config = dict(
    num_hidden_layers=17,
    hidden_size=320,
    n_experts=32,
    experts_per_token=2,
    d_expert=256,
    d_shared_expert=256,
    hidden_act='squared_relu',
    moe_layers=[1, 3, 5, 7, 9, 11, 13, 15],
    router_score='sigmoid',
    normalize_top_k=True,
    routed_scale=1.5,
    balance_loss=0.00036,
    balance_bias=True,
    router_noise=0.05,
    init_std_router=0.0067,
    lr_router=0.00112,
    vocab_size=9089,
    norm='rmsnorm',
    norm_eps=1e-06,
    tie_word_embeddings=False,
    optimizer='muon_variant',
    learning_rate=0.0136,
    beta1=0.93,
    batch_tokens=65536,
    max_seq_len=256,
    train_tokens=286100000,
    max_steps=4366,
    dataset='wikipedia_en',
)
Below are experts of layer 5 (counted from 0) of a mixture-of-experts language model. Rows are named router (the router's row for the expert), up (a neuron's input weights, with its number) and show model dimensions 80-159. Each number is 500 + 25 x the weight over its row's rms, rounded and kept within 0 to 999. Numbers have three digits each.
After each expert's rows: a language model's description of what the expert responds to. This comes from a sample of Wikipedia text that the model never trained on.

# expert 23
router:483472536518489510489498485484532544516513508473480544509500467548513495477472501465517505549549491494509532455493497529462515478483494483548521530469491506474476524484486482490487509514484533464453478479483523462476522470506504517488455504
up0:502495517469528540505479527503451503480469495498499517521453509495554485480491517488484487509453564500474499492513493490488480516472499463498490464490489489515505515453489499497504491520549500486519500505438486507520508481507515483483452501
up1:462506504506500484552468564511501517457472513516524497520519520488462498464494513520472486495468478518518468485505503503479560502517545524479491484506473506499541484483490491474491494507495501477479558511460466482536464469476473515486531524
up2:497501493485519523505503505485501528513503514532467495510525469484514520456494511517467458485476545495486468491481482520531512472496566528480582502492489497491463519479522494527511521485513493483505516548474529477506547490519502497466465481
up3:490500447502476519513499490495493465511515530478466483517523521496469508481503498505507540544512503497508500508506525495517456505510506544540479476485471498491480511454513478495466460517504523498488431520552523479494545506502524519538485520
up4:490470526487503532524509532485496519519501478563509468503499468523465507509523490484518515516471534571519503508492501492487491473503494494516485512497486487496470518489453515487517471477533548570524566497491539507465499489532484496497513477
up5:490521533485483460510501452515534526538464542529514483512498493512457515556514456525477469506489562499479488499494547469503503519568520461484493500519491437505483517485467503489530490510524509496525461496473506467480500513487527529500492544
up6:495475527464531500551492536488489540540518564498500525491521500497460532460527505529463494526520465501494497532470537516475513538478525495555557536519496527499497506457513534503467507523522487518513478482470505519485534543517503461497492548
up7:540511520477495436478558499488510496452523492537480542529552518500499469550443472490522511476491492519521531521479490513527497523500471522522534506458495510466524509549522515543479499508490520516528530493480493505576483501479470531480484510
up8:513475474492480494524528479529513528566465502501493472490561442503527505521502477481478495438475471525508499502489514522515447533500509514503501541485506523513466469501499513481484479493482486477480516503515532504507493496501462516507475508
up9:489494485487527537478561462444460437453533523534470508491498483488493495479493504512503512503482475455504541543522489522557571538508556508526520508474512502498463516496533479483478481524445488510504519537496492500501505511522498481517494567
up10:477481501560508532527493513486504499516490511439494427516508477475502452489457525527510528490513480497549485513512496506489533536494465485476513511525521510479533478488445506487504492507547510552522514487486508489490527470488486527506509454
up11:502521499502526496488531523493480510500519539467488517524506468481478516494493504494493472516513489521496448513496510501465490510479516487501521492505493483509541483479471496510463505552552528466499503463461461532520493485517491514505495510
Description: Adjectives and noun modifiers before a head noun, like home, public, football, music, sea, middle, plus suffixes -ic, -al, -ication.

# expert 26
router:487502552476509496502517471500505548510531525522495524507492490475460519487555485484489463516516464543498520487545559517463483506503521489482505537489453508501496504486498508489503481515494500464492487472509529508456496489491526533480493517
up0:502500503504532521504528458475460480559503503479477561474496495510536505526498498491480499503513501510492524508495474528512515542469504508517501488463505442557461497512464480525517495439504513498508483542527482548514516540477494470532484507
up1:478526504530510506478496547488503503492484550516489444512522472492504481489475463515510539490527512533533446489468526496477498543466497474494464502524484511504521486447476496554496498484530479499546527494551478478514531515479525508506518499
up2:530503480464529509471521499472514524493494501505472461502461480482517456488529537466480472525518458482490508491521462508467507501515501511491478493529502498462469521479467470492524496493507501547458470497513468470503526484512499480528522472
up3:475453555472496468479508502498514526502515527523463483486527555490512491527476504505512474510486495490518480503553507507520503505520463513524482519515485491447506493494460471537482495463540493482480473511479508520533471496505527537515513452
up4:492521547463524531537506482477509464532517443523477527508463559488477526547484471471539451527517517494475543484518484520510427513461510473491477501516488511476483519494481481508507510507549542495499471503512491502499479464539553512505513487
up5:517482515458518525510512460533517516491533524528493530449524492509515499479487440544456520519478473511538518499532482541487536464498470469532517475492497508484463496496524504506486462510526487487467481507507492516476482518487563473505447506
up6:512506500490526527479502489521488497543509493520479491498484542494494510490532487499483517468447463538497527534477513503505492517494479507506506527497503503526472501529523474503506452470515513489484555478494469497518516489477550500521513488
up7:467477516458487475486505516492488498521520538512466466491516483518493518455479540498496548505546483501518520507495517486482505473490496518451487480526472535537489414524474501505477462509499519506473527510518491494493538501524515468471446544
up8:498512490544519522506481484529524493481526519496549474480489520499515479530534501480488511459535507488463501491494525500515467505500478495482469452520548521511460517483520513462455525518511517496526495511530502527525486502459491493459537513
up9:526483458539533485521527519480489507503513474471482511467469501464491493487566544461491523506473476494568490494487508483498502467483497509493532506480478490497510523474497450469499447481481482505494444481501497506481513467459528514511534504
up10:472492510485510530521450466504512555490517487527498540481532510455500522505480484495445488499489511513492498474516474488490487469470453462479470500487493493487521499514545514513481496476475539502514499514504516489509488483482522464501503492
up11:490479510534525550510512491453501503509497533479497459516484489450524503543462502530451534534503504481517467551486499504490531493421493501523491444460533465503474493487489441510531478524504526516512538482462525492508453502507490508497515518
Description: Newlines, paragraph breaks, table pipes ending rows, section == markers and sentence-final periods in lists, tables and headings.

# expert 20
router:509460514500480435541520517488534483499465523494484493482505499496531504484464488526468493467492507486500486486531505498455467495496525501504496507445478506498491513475461471508481462533509490486461512507491495496520521474513532499485518509
up0:520562496495496485466452458478539467489491479540486496481513502548520536449468482474500500490515490480458514510531522510492513505513488493547483501514464493501500467515488521520512502483495478506521499515516504451503461479506526480456472553
up1:510528516514509464483501452473496484482488534549464531461539505518503538494553498500488508451517517514474497481534477511518515508552498549502495465530559457508529498542464490481522485516473534481478506456535455483491485485494465551508496465
up2:481470494515491556527491480496493448488493535501492516481488470468482487527494454453521521468505507490534485524514476528476477475503507482499550538491526503510497501483495461504469475476523496490488486473514482492509464470511527476539520484
up3:509527500511492525489480477453536500530492516510501535537448505505481527461525501510476520483533492498514482508492515478486494508495520443490526493500489511464516515491500519496452452523537476439496522527472563507568439487476469487487487481
up4:506494513470452515472531476492485496463473507506499509521518512485469509475539572470515498485534520535506475520469524516479498516471485483536531537547497550541504483534475493564462509499479512516481532499502499498485499498503490533501492506
up5:490514528494508490483500580527491530521489519514532458504476523509523462482498473460527502509522505475521498450485471571551486519456519469510541504470507493475534477469523498494506507498526517530477500521538532508526529515466506508527456519
up6:486525514474536512534461531482499513458496486495522466446526513480484528511485532511496468547503512472496479489481489569506495504523471469522534521506472507513545505445501489509552485519499484494467504492502502523474486518477474509540473528
up7:463523504511475497497458438526476508504492520498484533521511490535496505480483512480498506507492477531497517496507445501489472499468518502460465467458481519494522525466473522510461478560503472552494503524498490522491484529492495498486495516
up8:510519464521480505498493522522491520531528491491498517449521482498527468469470521521535498495462528511463497457471520464514474517531497537528498498553510528502503537484487537531490497516521464511482500503496529520495462483527566522493482468
up9:506481481545522523519493501509504490514529544509484532491518498532549464514520530503500513495521499449530550493520470487535541517498486557484511517482470517484485488501501490474492479484524506491448462478513532494484516519524515500447484504
up10:472518514423522479502521507500500456551466485459499508474505494532533493503505530515497468483499513509482522498512490483494517551531476519507493486544516518472533515534547484515466489505514508484497505510533549529502498515496487508552534518
up11:470479510527512521528542501500469562494503525473479521506495493491492495458515486539498513493530579494494558512508486470480527512507483511498478528466499521506463456522559513486488482526501509503475482471550551479493528509492500493504520519
Description: Inner letter pieces of foreign or rare names and species, such as th in Canthar, ak in bhakti, ph in Typhoon, accented letters.

# expert 17
router:503504532493473475461495524489548497495498506510454517508481445519447520491485478488473485508523471509474538474465517545534529490476497516482495496478501471467475493472531503511485524467500576475498484482499501510470507482513511511488444500
up0:513477515490483499463449462512527434477508494529524515485501471494500519518492536465505484510476477483501515507488488470472527497516551499471515515532535529502507523514464505567516491490514486478511508521484524508510483508495511457476495514
up1:462497510500490446541505493514509481509480473464481468474535503522523473462533485480476485478469494525497502559442513498538513498547464486495454488491517504443475495448516530513498485497485495474486470519529530517539500472506518498524524515
up2:515510525490506537500530515529502492546540478494513486469521478485519529470515532518506519492503484442471473504488497492505506530527525501488498495507487491507449532495492544466487481470541500506487535517517480516472467540480499551521476538
up3:482511509493493550482496507495505506500506525472500534519469489459487480541478479499495538525562532532549487472455465539459504549509465534533511533480507489514540497478540470468462506470501521457474472495514475502486498485509510497551514522
up4:481519463516525481510488496526543517490507514524496486470559537474504477511479478457529500500470529461510468544494482461468502519516496496514527536492520488498510499554459465467516481519513453487516495493453460539524489524490532491535509474
up5:491545476473519470489526527503469485479521535506486496522529544521474506465514482467484492498464523506523548500518472479533537504479508441492452489503499491509511496514516485464468471490491526469453457518507490494513470491516534477467513480
up6:513494494494496515465521516520478488501477522506454460461525504507439503570477470537473479490513479510531538490504516502503482513528492446490498466484474435481449457533467512496496512495486534506468503468489505515511481520503513480542510535
up7:531538512475502477563498518480489512489530517477447504477498519479493497476487536524522446521496530542530504497466513466544544438494514489486511517553532468513451480511416472494476507524539449485523499516486528491499517479494504546537513528
up8:465460510537549500490462486441479472516477443468466510498527490489474473490524490493451492501491533461506488480470496468521506511511527501473543514506508493534509471523520488512529491548507491496512495526490479572462520531492502519463403475
up9:523502476488517527501500494507510497516532558455545472492506484502528514485482471508486514522468529512517529519536537470556512490468557483500487532544492484495518527465512482475508518564504447512506508481511483504536472505549492506435492482
up10:492454503496480524472459473515500495465490492507452471441505456517456519487496527522502482472511521552529516484475533450514425518514542488473498504515524505529482490470497479484544535514529483505489453518521495482522526511523479489456544465
up11:541468493532498497491535520509502467463498486489451447512493506509502490483479483525473476490463508531521508500451487464542452506472514485499523572489482572508468496558540480554528517469462494491511510517534468518521496488499521501479521505
Description: Main verbs and participles after subjects or auxiliaries, like mixed, recognized, known, played, and endings -ing, -ed, -ated.

# expert 6
router:548505484539506505514504490464481502477513556463462527490487499498473520507517483524484476454500515479455523481492524496507459521479500485468510521520507528476530503469492517457458500455456511471450535482521449493491531516477520528489503497
up0:480520483475520492522499492517480529536478506514469510484505500513543506520495494493489508490496502525517472477530491468524505510500527512489436464529429486530461461465504512502487514533456503501489490485488487474466495512493521496510514510
up1:482503500546493524456533515460490428547509525537477495485549493490513484495505521515498473464536523489497496453519486523473500503525483529480502522513478468520469491447449466533519498493475466522497507479483522553510463480476515454462520473
up2:502472526502514476472480500537491486536531508474549519430483457467510532505528512494518465542527468462543493467543549510522510491525508495491501517487539488485538481501495490562540453495505502478493524460499493509520516512513479476534485529
up3:487496508505497459489551532512519484515504528484523489484463488506488471466489465476483454491498449510488514484454505488505515474495508483522492502526515500496505479481507484486456502527515495506490529497508507445513496463462527527501500508
up4:529520537526466489525532544517456486471522515485533519542532498489487531518463546489515507486501502499481471459528504505518530517514512476449516452511546524539503491529507483509515521495510523517533469574475539490474536493483507516527506536
up5:479516484479511516500482509522535493527461521512537536480492481420489504506486482530468495509455521465525505504444515529465497483544509485472491495472526475503445506471476487512479524516487498536497470537484514460502488497441458522492498539
up6:494481519521449468507519491521481451489462463497520468530496547495521472502492493471525514509518515456505481513503520512508441515499501512516494488514458540493475520502504509500518523492488506483494490496512531454498463512507508446495491481
up7:516496521526556451476501489506476474471467528491503499471475484530511519496543469480500473502483475505476553471463539519479492515522519479488503486483540492522538524470466455483497482510467479488501489529501503513493524500524486525501458487
up8:459507488541500482467507461477529464496485500507498493485530487522537529457522480507480499520475480528473500526499492514492462516514496518484520469499505559497552478515451506543514493474465559557482560514561495504531501486536513477485497475
up9:467502505495534536457546525455468505487490498496506478504504493497512511467490455525489437497505525485445510500462516489481520517476490541488476525500496504503525525505476458500483499480515484462536535536498533467539492479513474479522539528
up10:512474550521518485496503492463514495495475484523488451508495529539504453516453501518481481533465469495472496451509503507513488482469525472556487468495473469491495486504525489505503527506515499513501479477490544510492481466482476508508461466
up11:502525475488507489498465504511496456502495479485506488492488495500509512508472490514502496560514526499513490505486539489515475512507489502507502493522502426492504489492498497471549496541532518510549539505504481470520449527482463477483484551
Description: Commas ending clauses or list items and inside dates and numbers (January 20, 2023; 18,440), plus opening parentheses, brackets and quotes.

# expert 22
router:481466533483508486509518426503500538488487493477514477509525507433473456493494524530496471500479515536493512475499548504467488500524519493514458502505511522482508475497414515485482508480491507550489504495499538504508531472551535501447518509
up0:479509504490483516463494487509446476492534495510501466507585495498486498504452520534504503501533489525456474469534515528510515487520472533529498479497502497515529524465495485492503475463497544483470518494520477474515489511501505523507488526
up1:533462487481497540500505505531524524497522502494514466510496496466484506518547491505491488501520485476477454525517493505447498499463477506521473500556439473532506524473496485481503501477465522525514466484491521539493478496462495475537500538
up2:513504523487509495517506501546514496548496476507479527515490555510443523462538502503504512501530505464544503529459492521548485502553477530522492527541509534549501486512484475483571546518480550516494533474453486518516485519516502511538520496
up3:475483502492521485484547508526485519489531519495554487514479571550486504421547490485562482472481513503504469489509502492512525513502478505489502511517537515461527542543459465510508466490511525539451492458460532508494548481502507528461550473
up4:487500506539478467491508462472533478514472466522500514474542512489511506475472505524455530476460503506480490461476474528482486498484485515469503490453500486500485451485488513526528508464522489494499499490451491498465471478520492501511465485
up5:494509520441484515489450528535481516495502510534494464507510512500484509456492501474500498510507508533473443492505497453509479495506497513537462442456473465520534509523521453507478489489479469488498498461549521519557493535499509508452511540
up6:546460510514541459525546521497494482490469517508517474496506500501465462463494459490514496491514449466491468495522496460523532496495509511532523510468524477525498511523503509492516544515449501506489486475490507501534510535455498467446442467
up7:481498538508468504522463472466482472517480503475489497513510478494530500486512497508528521461491499535503535448462449489504500461466505479508494475481517486473442528477471534503488487490502499509494519464494497500466512489495505494499495500
up8:521515510537433506529497455506511499518551507499501515525524496446503538470497529483474416465506486508523529543521474455492495484524510532498494489509522507480493483490523540490502512518557528505486509506473514506511500488495495459479484478
up9:496535514485468451478544518472512511550529524428510480524517473490520470509477533519468516497495496529476495495450506480484455497492499487508511528484511455490487498521483501490527510479528495460490471462495512519502517515533541527474511478
up10:516489467501453466542494553496502448467477497496502460480503519521484480454523503534496450475472482493464550503476498498526503499471508533510519516489485531519524492509465508535481483480497503537496524541506484448526485502514473489514522479
up11:467523438502519517526518466499506515499499500475488489493522521484513520455544491535492496551487515499496529528505473499516469477468444494469471451519509490521493504483506479513507525499511510516456559516517491461453493486501508469521498513
Description: Short consonant-led pieces inside ordinary English words before a suffix, such as confl-u-ence, ad-ul-tery, sc-and-al, plus stray non-Latin bytes.

# expert 0
router:469490507491498510480492486502509486486477506438466547516482526529553514499516496464547490532500498498457515522503501521483497507530501487482512554492496482496507471497470484480490457455500509506483472507469481500503536488537514493537516549
up0:537532475479521478512507512483510489502522476471481481542487487495530492546470518483495499487526517515470508498563489489526460496475486571491502519512492508508505490508517481475509504494507478497490489530477468474489520514486516484576497543
up1:479521493504531486508507476494493492471496480477565498521515519524489496503522472540525482526487478520450495534519481493485499513492476494494475486521530534539518512519493512488525505487502530490552492467509470521518474479547496463502477555
up2:469507537508559427499509505497471534523500511486485511491501456479519501531548523507531477515493472519471511473468527445528512489481501463502480536492537528502530499478494491467511463539498478520472506523509471469490492460543495480467508502
up3:460475508446522526479577454476471532505468540516500485491506496493517472511490541490483547515542473551556491486483502452490565461501468524493503536500499501449500485471518522516504511493490507483470487534453520507537523478525511498500478502
up4:535496513518523488506507436490509472533503469516524495455466507545476492456473512478561499491479463465478551483438523482520493494519524487457425499519468488518501494481487494527481496498524510505485519509499496544513505502497536498494498536
up5:498444537517504523550539484507486495489530490523479510526535481468515516478479510518450544515478461484491517509536535472540492540491523507470508479524465517533506500527493480524484489468472450512514501528496530473517502512518491468472502543
up6:449480529479494511472517451507515472518493479538489516513527501473511479512492448513531526504483491523494521539500475489484497514483497458569483496544488494496486486486475540536534552529508534493500510505505546521482530516545521484518530484
up7:499477536508489510518468457518533480470505459484483465496498475520469510496468496453479499523497512504513501507501503541520511518525499532477510487486513496491507495486537518449450499516506467480503469506499544465503507468530550447520502474
up8:483507533525480496469511463521504485482527466518491536557484491537526492507484496496488503553496511487487495501480492480502530548470514523503466525515502511471555492461487510530535491491564497534517516532538483481467530491531471509478483526
up9:477462473470500516519539522527510552512528499498522533500523529477504479463520511468456524517501527507502492497483485492507495447511490488510494473539479492477498458527485522539483513436491512512530508506517540503480497542503449460474491545
up10:508514511501502544482481470520505523484515540511456491485458534526521500480483452507500530464483444518479539530518502487482513485529472508486475468518515528518496519517455512502520495475542530533470516500474500475481492480518516483490464525
up11:513437489426497467492474472496477499515543541552469463483550491495509508490478466460478440494494504497475512472506509535484495485522528547495467492478511497510518507509503506464496494450545514461527474530467515535508514460493496509492502498
Description: Field names and short values in infobox or list lines after a dash, such as Coordinates, Born, Total, km, Species, UTC.

# expert 2
router:539502466495484461526504510463530524468474507498514484488477515516491464451463500491502478479556454498489526496483552572510509490541494505488504551508504510483470510487461497525463516483515581519513460505512491467458492473533485502486498497
up0:482487503455499473460501458511469516465447483451493461492510474494468491514532485491515537512507546484469524552536499487506451507510497475503541499516492513483487489477508476482514478490520520495523535543519507512537493497504499472506544493
up1:539525502499469493505515506494481488505453461496492447520505505499511483508488490481484504475485482505497490456526494474512467505503479523536508460470463508530504507489518503540501502526447524534493499561509537499511532482546535491473478512
up2:507497508482501521486468522504486494542500477466502475496464506491514519514493480465485471464496511512525504500534506470481465501494475520529492485526475459561509472486543571488517483486519469481489527495526493495497488527487505450485525504
up3:476499475501474490476544459491469512510514502453483518502520507493513493490483524498525500479512520485504516525521523482482543485510504501442485446539497544509483520509459497495531505479485508469483463528471509465500540507483518505450540477
up4:527485530506522518518485449451524502529486508456512478511484510479481531475463490515528477498481454463461503517495455539475501472512502515489554505521492463509483504503473496504446465518453512497460512464523560520496552477504493530484521491
up5:554445548535496457542530504498472554477451463544480489534517494476492416525501484523515495507497494505506492515477500477430471514535539485521504482508547456503494494473494508500554496519484474508494476475492497525506506524491494492500489536
up6:536468500475497516526519532510486493470517528502452466542522530502495448525495476530524490536485554454476529449485515493483456517531505480518489507513517509524502501497530480468498497512476528466475486508501484501534519479496502564527487467
up7:500515484526499506515534522443464574499476519496512519524488526457483470473511500535481473520470405490549492509521445480520522479542468485501501521504483485518535482487486502499531488493527483458492463473498521510537477495463506562527447490
up8:540465476507489502501528491494502494493475471516455479486535535476499532501514520489452515535479513475491562530475533548520490501491497489514459546501541483510505501530476533505523497459521515415539530506489513525492491489540445524494489508
up9:527501486505443475479469514514488507502515511477500500471462506456499479472532533525470508525460452490496465520486519564495484536501451491459467533521528543502511471483472548500521484499468527538495545509483461475506517504517457512549525498
up10:493535559502491518517491523477498506469490504492513490487510497482511502544488482514497477470505496528528481529502509498503521538478468500521531519498472460487493516483572494511520492479531522456471492505473473477508508523522494499484478556
up11:508494514531488522495527509494460493505512496454480521529476501469516475508487444517506502562513512482536505511429487490483475512506530462488500475530505509510544486521520471465500518517466480480462535522530511542484501498491482489560535510
Description: First chunk of multi-digit numbers, mostly year prefixes like 201, 199, 196, plus coordinates, ages, ISBNs and table values.

# expert 14
router:520492539493496482468475507510458494498464502513477552502473515474523513482534493486562487542500502468499491481524502516513498489475458480501522539460489471479507489474462494492462471515543502516468496504513476483473499475471517543511479462
up0:476466501485517505511529490476518501499538520520487531543553476529496462530506515536470503477483483500468489478475492508529506500525480505482514453507512504488539493478513518498479490503517504480488526505519513490475492460517497479499511448
up1:511489504476540523474502470486494501508458495472491527531484494500539506534492491491557458472506504463456538520513478521489530528518514469540507514495495487492516518520486493485472468504471495460481467493495475527532510467462471546535485463
up2:491546489528547528475459486534526478501484544511508457502519459477473534515521531509526451479520513479511490509473499487490485509498501501515476497500491470531456525498494488494486493485513509470490535449506511501464480470476505495531498477
up3:508533489493495511482495497491516478490440515476482510523454485483487477495487542536483513512496522564471463477504508481482494541505473511489509512476484523535486524500513494530468491505503493494510459508496504487466467520540492514491526536
up4:495522557470527541473504514467538499464521525500499539505483522539487470511456462503523505480509515506472506476480486534445506488540487467502492500491505495508496532480471500521517475467532513552512509491497542491526486491492539508514513528
up5:515508483505505533493563472498495476492507516511523495482480493469485480506486523494502491485485525509508516501501524474515477518493511496516498497514445495517524493477487462482495501498496471481508476477496507477513477464523435497458529506
up6:461482473500455449512515461479472549523541463489513515541478488503530483499509463537474486483549521496523511485510486495513549492500478483490512470501460459523474502530514515472507509513503501500494480527471511521489501518495509542476486495
up7:560514498517506470498527505513479493525505508535498473490511512482483481466500503524513513498518529517516543476507461522483474514509479513520497452485553511498512493484504493540520502528500464508530478491474451519510507528502503525524528528
up8:530496453518486502477496510521524502468503536494477514489484462512538527531472495526510467459476521520475499492490505517516484501464507456464484516525500507506470533471488489474492482516471497512499469485503496517496487523513508489542510485
up9:508478468518494505481527547543480491525507470490517459537489499448500480496500457509449499527504473510480530477484481532528499451476537492431480484537477514461507539505494512517496520509548481498491489512466535505504478486477465512476455523
up10:520537478542487474511539463528512508538517514504486507475482468497565477468520496493527507517519486504514520516498532454457503548468506535533539488515509505488490506488486487520492470493539513499454529458475530476466450541499477503483505490
up11:507499509506472473501456483526497526525457503482545498506476502515500516505518491528492507513516535437474480478538497516517520518511507472510454494462506495453499528499510527535513505494512484504442462538482552506443482472531541453465459508
Description: Single digits completing numbers in dates, scores and tables, like the 1 in 2001 or 1–3, plus month and century words.

# expert 7
router:576486472492491536510510494456527506420455486477501513468543532484494503498501499528510499524495519500492503449526532529507508512503457498487490511497487555491526446474516475484486443525464504499482526508501479501457542467509519508477506526
up0:499479500506514525475519565528508520458475511492489493524499500512475489474492497526446447523519483509507469479482524533486494463484480564535503504520495525508502495502457481537510473486447503521484464451485502501483505518552518490513484454
up1:500482468525532468481552498478503476537557505496552497521523495472504524462545496516514480494493474506467505492503513510488440524466489495501502452533552454484461536478502494517508505551526497488520480514478541515504550548504489487523505507
up2:532496466565516505488496471443456486513523471481524448516533444495511462503448488531518518463532520497455456497531517486466494525480521463493469487486531505462482463542498497494505481469494492484488517524561544500475461496497486489488493478
up3:518511514516550485507530523479519467471502470471493493523518515466525524500518507474540514483472517508499479492513484485495448521497493523496496495502521521520516503487489511540543532476542533519517483505496472516493544490534537542488504541
up4:490517537490513491489478488505478480516473498513495482466475541465493483477512476530457496480492480514479502490518530511499509500490504504481517500505481523487456485495500520442542490442499544484484517497468507508492497522506503445496486502
up5:519472530479520491527517500545506492466488485462527515507500499491537513487456445472526489531478504530490451475480454534518493525530540471526543513548487531488500560512552491532520508503484549498497534536469521503460530455456473546505504489
up6:495504541503543516517510491485503498516535509470545458528496511481533499509533467540472448525468542525494481483532492500509513512492474528529491525527511505437519484489497508486450480482514476484561497486477489472479485491501482496434471467
up7:480499480511541498558496499485491536513505524480484474501510494523536495554529467528535478470502500516485531515474482505458485505499487500518534523465504517512532506478482430492494476485537489512480470519520512539497527514515464495513477507
up8:483509454473469524495506505502490530469526566520509449496518543501501479473519532521485513517519483532492484523501546508479495483478475508517513493514481492502481489513465535534499556515525523457488522509444508501476508484498489550498541540
up9:514508523503512489502517489503454498511543457476468536452505465509511530459487472508449512514520521494471483503456507500468518540513468441513490484515535466511505501497482514462513497509523490498485497502511546550500505557523472534495506444
up10:492506488505490502540484520473505454485496499480519453486487471506486494481528511500504528539466512533499441534562510530503484520440470487450439476466520475433523530524430489515517490510498488473520471503477467502523511487500501514472515500
up11:471472522524506477455510510509521520477482528486502535539473496522500563501501496552481513468542506493517511485509464477511482490473501550508464531498466474508491522497485488479488552496565528517494477482523494468491453541522487434480510488
Description: First or early pieces of capitalized names of people and places, such as Car in Carmarthenshire, Man in Manila, Mat, Fre, Hen.

# expert 19
router:564484476515461461469458476511513501488458490524511517488493525498507478488516538501508483499555423457503523487505465541472512509513506497492522545498474516523527484505449535505460489476525545507484467505499504508501507450509489515463489490
up0:547503443514460482512541485475484506461510518486468533482513516521532503492508483477507506490508526467492476524506502518524504516500498489519489532460498494520490506509532491519488488508515477516491483527449502545492495517496476544480465564
up1:529533475518512524504498555467514539542475497497511483510491472468534445477498455517527489486456519496504484517461481471488522456516475516472511528518534521496504470523518515481536507533497490539483498472556491483497464477497485528505499509
up2:481520510466547510493505504486505490462502489510472474456436515505520493517525554463492494512481493500501503542513460524505485503465516514521461549493512507490514521501543488509482492488505510469490514496489507448489571473475521486501492473
up3:504458505534503509506502503502499533496522466472482513513489484525542478548500513498519491522498516468542529500507529509498504539506459558521466515521508523488485458513508513503502517515511499510505476544486489523511505487494451530481488444
up4:523466531535499473479533480531556536489503443472516520494523510467471503470510485481527537505477464478495485530525511513504484498495525512499501506480533501452535478499482520513493498560500516503472434510517523526442539473512472495484491546
up5:484486531477519502494488508518515499488501511517519485522519461535481489507531505508486497458484544489561561506470491454466497467482464438521503524532498508540513478517494523509495474483470528511520475473502498497543518524487516507487510569
up6:514475492468510477492538520521480529481471500508494519483461560573488485498519457487475497487539513495499534475481504514508482515529569516487485521499416479477526484486520488520458551489497499496498520536489521462538506476466475538490478491
up7:515520519506501475487449537507461524468473479513509537481497506493496499490486530514580532513519514460496486461545537489495515478537502517478497524468494500508503490506486502478488509530527498512486504540502535549530486485476493527499476438
up8:553479507501489537504532527522500534499474491548533543449506506471481464472491509488496523526501506503512484510525529501500520482498472460533476483514512486502505516496551490494490469492483500539458531485512517518513545545516543503550489505
up9:493490553514470529497558457502469540464463508500480467454480494501503515481490524448496516460484508521484457477499507499449525495456538516498501509512519494496446506522522528497469517492501515477527494496516498472509491518449462507458512511
up10:470447534470484427531485516488505509527521507456510503498548542530510501496509521529478499483461505472477474514524520505484533498504471480484502501469515494525496522502516507533499513467507487513518428485520537500509510535513459493516448512
up11:466544484498497534478481464499505486517466515508502483514470474475539469517484491486489463525521512543449497517517451457500536510493535527525509492519470507507508491467536535523512539498487507497457532468516511472474503500530497551499486535
Description: Digits and number pieces in years, scores, statistics and table cells, such as 201 in 2011, 11 in 0–11, 62.9.

# expert 24
router:561459479516493487514473503467477524460501493523475534461482484495489483504556484547473493506496469503490491483508510524498492534487460510490492521514474475458522487462485533497487490488504512513465506491468437501487492519467528556461506536
up0:531489480503492499533541527478486520491507512483513490528480457509477497475541528483478477488507473502479507488498543537470523512503538498516475457510498436500520459447467516532487463480452468518466492496522462508535539507497496533506512486
up1:420504511519493429509537505473487495487520476522508498486471424522526464510484500502520501512522491472486481502491457455516497495512509508491461502509483525516476469503530449523476511487472554474533523513497492490507490496502478510516498519
up2:488491473489485492510496500523541536528531497489508499488504533526488480483493466482490528541500458486508517497503527440498504540478548515500516506453469489526491483473520454453483449525528503483485499517522523465514493536504474487504446482
up3:543454510477525474507479469508494501522478520458493465496542494508483502522462493511514493508489527481498535453479487562492502531470531558500487514497497511495544477466496519487545478504506508500470490513458524505521499501478495502496506523
up4:488485504467517496493520473531497482498496487524516512519507529526478527494505516517498489469510564508477502517500462556515531533499545472441470467498442516496480476485487487526518466493523516473530501501494552459505515471514471485464464500
up5:545475501499501496494482523472509446488533535496485478495512494508520524503529521495458501455474498473521479490517536510471505507500529535468431521449488467471495512492499503515538512519520482505507540487477535501515521467532500508522477467
up6:455555492486503521476466450498507501477472487472508488491510489526539475526476510495500453529519440495498477488504548514528501529521504471483535527514496485480503488519476499508483512483500505501499495495521491519456501494468512508542505426
up7:499499530471493431517544492507456506503500548491487529473496496479528533499480505461532484521498515505514456522467514497488515515515506566506528477485492496516500502495517478571468505533496524477488508503520500507552465464480484539510470502
up8:534490535485439526510514471515499513530469474482483461511539493493503473500490501503507472476463496505552495564536552514502493506513508538525512509515520460474515507508535494500487499509529504538492477466489513491439505471465568455513517482
up9:512454524479449473526462518495490542535533527487476456505473465495506462492532486491472487538512447496539430472468530516460512523522500532492504548482517509509488487456497556481532482534506500467495512462518476521499498495495513529486524465
up10:483518537501486463479493508515470445493465497502519484514531472473450467468519453469506472490519512543539459515476475494494456553550499473494445487501514529533523499502492500504497487501514506484460464470506520531479500538477516537467483506
up11:483470463470514484489491451509459478541517558480488492529485476500500509512509516523464483476555458528510483488551504524548502526529500483504538499468496507494482514517502490457523515545505518513478497528475469466537461520475500499468492533
Description: Closing parentheses after dates or titles (born 1957), table pipes, commas, and and, all ending a field or parenthetical.